Weights of a small mixture-of-experts language model, trained from scratch on English Wikipedia.
Experts: 16 experts in each of 17 layers, 160 SiLU neurons an expert, 4 picks a token.
Training: 237M tokens, 3615 steps.
Below are experts of layer 10 (counted from 0) of a mixture-of-experts language model. Rows are named router (the router's row for the expert), up (a neuron's input weights, with its number) and show model dimensions 128-255. Each number is 128 + 32 x the weight over its row's rms, rounded and kept within 0 to 255. Numbers have three digits each.
Before each expert's rows: a language model's description of what the expert responds to. This comes from a sample of Wikipedia text that the model never trained on.

# expert 4
Capitalized place, country and nationality words and digits, e.g. American, World, London, Georgian, plus early pieces of common nouns like cheese.
router:167140141105132136130067136126156131113096107065120091079151134104065173121119082132167170155081141104176182177199187137150130132132122097139074124115111130113139128109161122120108130218125162105105062137127156089107086150155205142157119162137178102125126135135115108097120144103069127180159058171133132136132073149079091140156117134121150169126104127139135152110176158095112126185135
up0:228153138176165119072041133144114104106160090110078133203123106143137146172112109168067127165112145084156157161066172160098165138146086147149141166057118138187110046134182168126134189154125150171125079135093138155120119171165195142201185118114123058127104170115133144135137154066091166152145105123102113122101074135175179116148159142127136118127140180118126134103157132165098140192117
up1:157133150157154151176114114123143146103141187119111108117139161113127144127112106176127141127145145117145130152130179132136143077064151115110155147134170078132131131145095130128124165151114181127157077122111154150074157190121163107149097214129137086135133125174160111113186163103091156138113124059155060127064132176088057135141123175137145162074141111182185111097168117096117147123143
up2:111108154109149152143219104109108155140134136120115116084137124157135080123160137130134156142176145120141198145153150125152119066119158104105148135109153167138101118223107133168129043161069158135112100142117079094156136146148160171113110086171141116176105120143140130141153151092199217150138103129134071113129173109136110107133141170101120099118139173118118126115100145135135108095107
up3:143184145098080062114147109116143085099118091112094168165191070107101154169126050099139120135128156158117201133135141123143071141139129102149117143154085101112131135108135141126177140125181153094125096095117128152165180119222145170174176097130129114076131133118172083155151137149170159126078086156147113149132141133127133154130164111146156023143092112094099124123158150056129094062102
up4:144158078152106141099182116149152104040096068152168091160151149119092092120181110129160127179119217133125137130122131180117204086145095155132119133193116107087082094124108090098166090134136093107121151171207162145138053212147120077155106137168134172125127147137123114153155151094156151176103118137160150110156124163107123157165111143119151174111154096155103103120177146128146183169099
up5:161193148085115131112103117102114081102103138153149173173144150109070126128119001104136150128093155163124152133176120142156143145123130163143166125163145118151133102166175082093166093191166119110053116158189113048116113102170119142106129162164115182217113128179141103124147143142225079149178113130153122133167137142136136139134169124135128188141104117105120157112164152104149131100085
up6:121144169108132133107132057148171110117137148130150094117123158157117086075138105139141173159152211150132131138136078112087149122089097097126123146152166157153091143132138149101142156109143190109113126144134086157130106097174137170095123101057095101142130117124139133059111099137148156127201122141100112141133078135124013148133126090158125120115109080169138132165115184134142070172170
up7:070138128094080146066076142140094091139131160152060118116153135123107128143189135143116127128085137113160165134121125101175112147160157109079114132158150101153126122122123126136130142219089143133072079087129141135126170097113052105109131125116139064188102144103130148142048127131089129111132125197143108075134093179135148123164129128060087090121122125133160074102067079129155118091129
up8:118069084114110093184138111115159086116162088164102110097101103156114158137205103160142142153141156132070147108184129165127152132118062114167166123089076096119122101143140164140165093167098189142155125110140091155114129134071115108174148122133181155165143145141101097114105116143090130175185124180048122142143129151131111070084143126164131145110097154175150164156126128099133125130116
up9:140157155092109112174099083212215147172098133227115113126115148086141131166169126145099141097166145094120151140179169141131053134053134102124149116132120180109151108124133143125125117169135113204120107171093087088103133140117107127095148117127157131167113126134120084192090152090114132083097102148143177067166051167164151088102137150150144154163186162100163123152162169172170128135133
up10:169120123120119130135137155140089109135183126103175109156136112097126134073115177130119096195106107147171147094215186121125110144125101154105097184161128075110147150101117170127172149148133102094054130128151110156108128121120121129140088098117111141085050067144092155148165116145079143158147044203119109191139148145098173136114096166100135104130181074190093101108158144117076092150117
up11:140166123086170125125107071201114169133103123086098110092151167117165131062162094117127122166198162104136129157148137144129127089130127100088112146175153130062069203158122145145143182161105152039123119109161097158137145165107145112125117105163047095141116112139090140076152126090127088170152083126151114180092151082101155142175078164187099063130155106138144081122133088128109145104107
up12:170124164123060104105132153118116142104052110130137138141111111081097204182125109064160174119126105117102180156098133092102076144075136209100088111119134116124092212162110134161145070144141110097125129142138113164114132136118111112111126138185173160085141137184082138046225116135123171135148110135117070197120119147108086170083146131146156182094165107152145135149130172151135157091111
up13:167104116157097113100163130139154116101117165172152110121168118154100131101135128169124133094105082118158127096134130172092164141178121116133104112115172108150113140125146100208171161058170178179131098116138138128085082158159126079130111119100142128121128059194117126097096133138142156167194121167134129158113107127140140149097124116141110080101070082126134077164192198137154141098107
up14:205109128155102136134083117108119174124129101086121095104114130034113150140110142132109107044126097131128181192109095139125172070156181124116084146181124155086113115094114148117120111133065136108155144148075149071145183141147172108156140111158059107097097108146121097144207161078163138147160195121136087128066113155047156146078140152163113142165110091154143146125092123122149140065160
up15:091189139189082066169111161173136106135142129105136145127118153117108107128206099143107122174238094118113149188148161125126099142110132134115129159103140122146085112073120152150112158123144133163102120140089116140100105148120123187115123135117099152132113079176077118119166174161098116219162043142131087112077110098146150157111160076113110176203123107113116150095123132099173122132117
up16:178139080133065075154147127103103110122204134078119106090098051136145142129119065070123145164063131129118149132164126118084138191070138128136075131140089093174165186088114168103110133148138162062107151141078074081045146157188110124138118128096140140122150180092149176136169132114009186165118108149112109120083108157156153095145114125085118138119119196121124106148134164129154145124146
up17:196126112101115110110083167127120104136090106144115158127096117083122168163176134088088191133101109092125144135065148112134061205124163126080095080148150073122115139142150142168127110172066137182104092125175158114111121139108102115136043169104163187161110117122129123121191175165136100126147150115142107145152109130108115106111137063114169121129156142079157079129146132114171084160131
up18:181106154125107101089131114130136120118108079151142185154097140126122186211146105116107137184117154115148166153116193129092111119130146035114076111146120136147132090126153092096123137167107138089121158100148153119127122139062167113151191129125126024113114075120092162096146102115159074125112041096075104118155128151114163156109155157169145104154138084173088084112142130203172173163131
up19:146047121103190086133124160058097099148121083143097151137099128153143112144070132142080102189152136111183129108082119128144099066102154113137134131127134156077186113127117139122077166181106120168123095163054176135149108148120123085142104205127116079090118155175134171156131134174069095152083056148139099082176141129116114104085162149163037094140145099120078141104163132122179085095131
up20:168137175144089134134097203137139130078139159176070116128077190114141133100124114131158166178116152134130164168169158140125159079096109074093056123119112137096133127101155090158185162135180073120144116079193154145082128143150112101137070160142095072162167145139117104131141150082147141172174115159109140055117135139165155171145128106142137147099129111222061102137185090169086166132140
up21:131178161156126158154157155135138138115147123094065147157195105114100150157178119175139076147164131139129224133158123108116123084104122160066108125139125182084091098047132102118130103145102124171088100114138116105116131107173130129101141158157165136125110106160183077166126156187111203137076132108143096214126149122115095093138162097139145161135165150145156121099170135137040098173156
up22:086096068106051074144096152108110132136133083088118120154182158112076147171129131127140087129101149113134135216100143148176119116125094098144071179122127106128115143161112126124165079125160117161097099062127095085123177093118103116094152115080142095176096134079050104099146101132105132114082138171177089104118101122152102177078164045186105099156077090146155161100078168113089206147131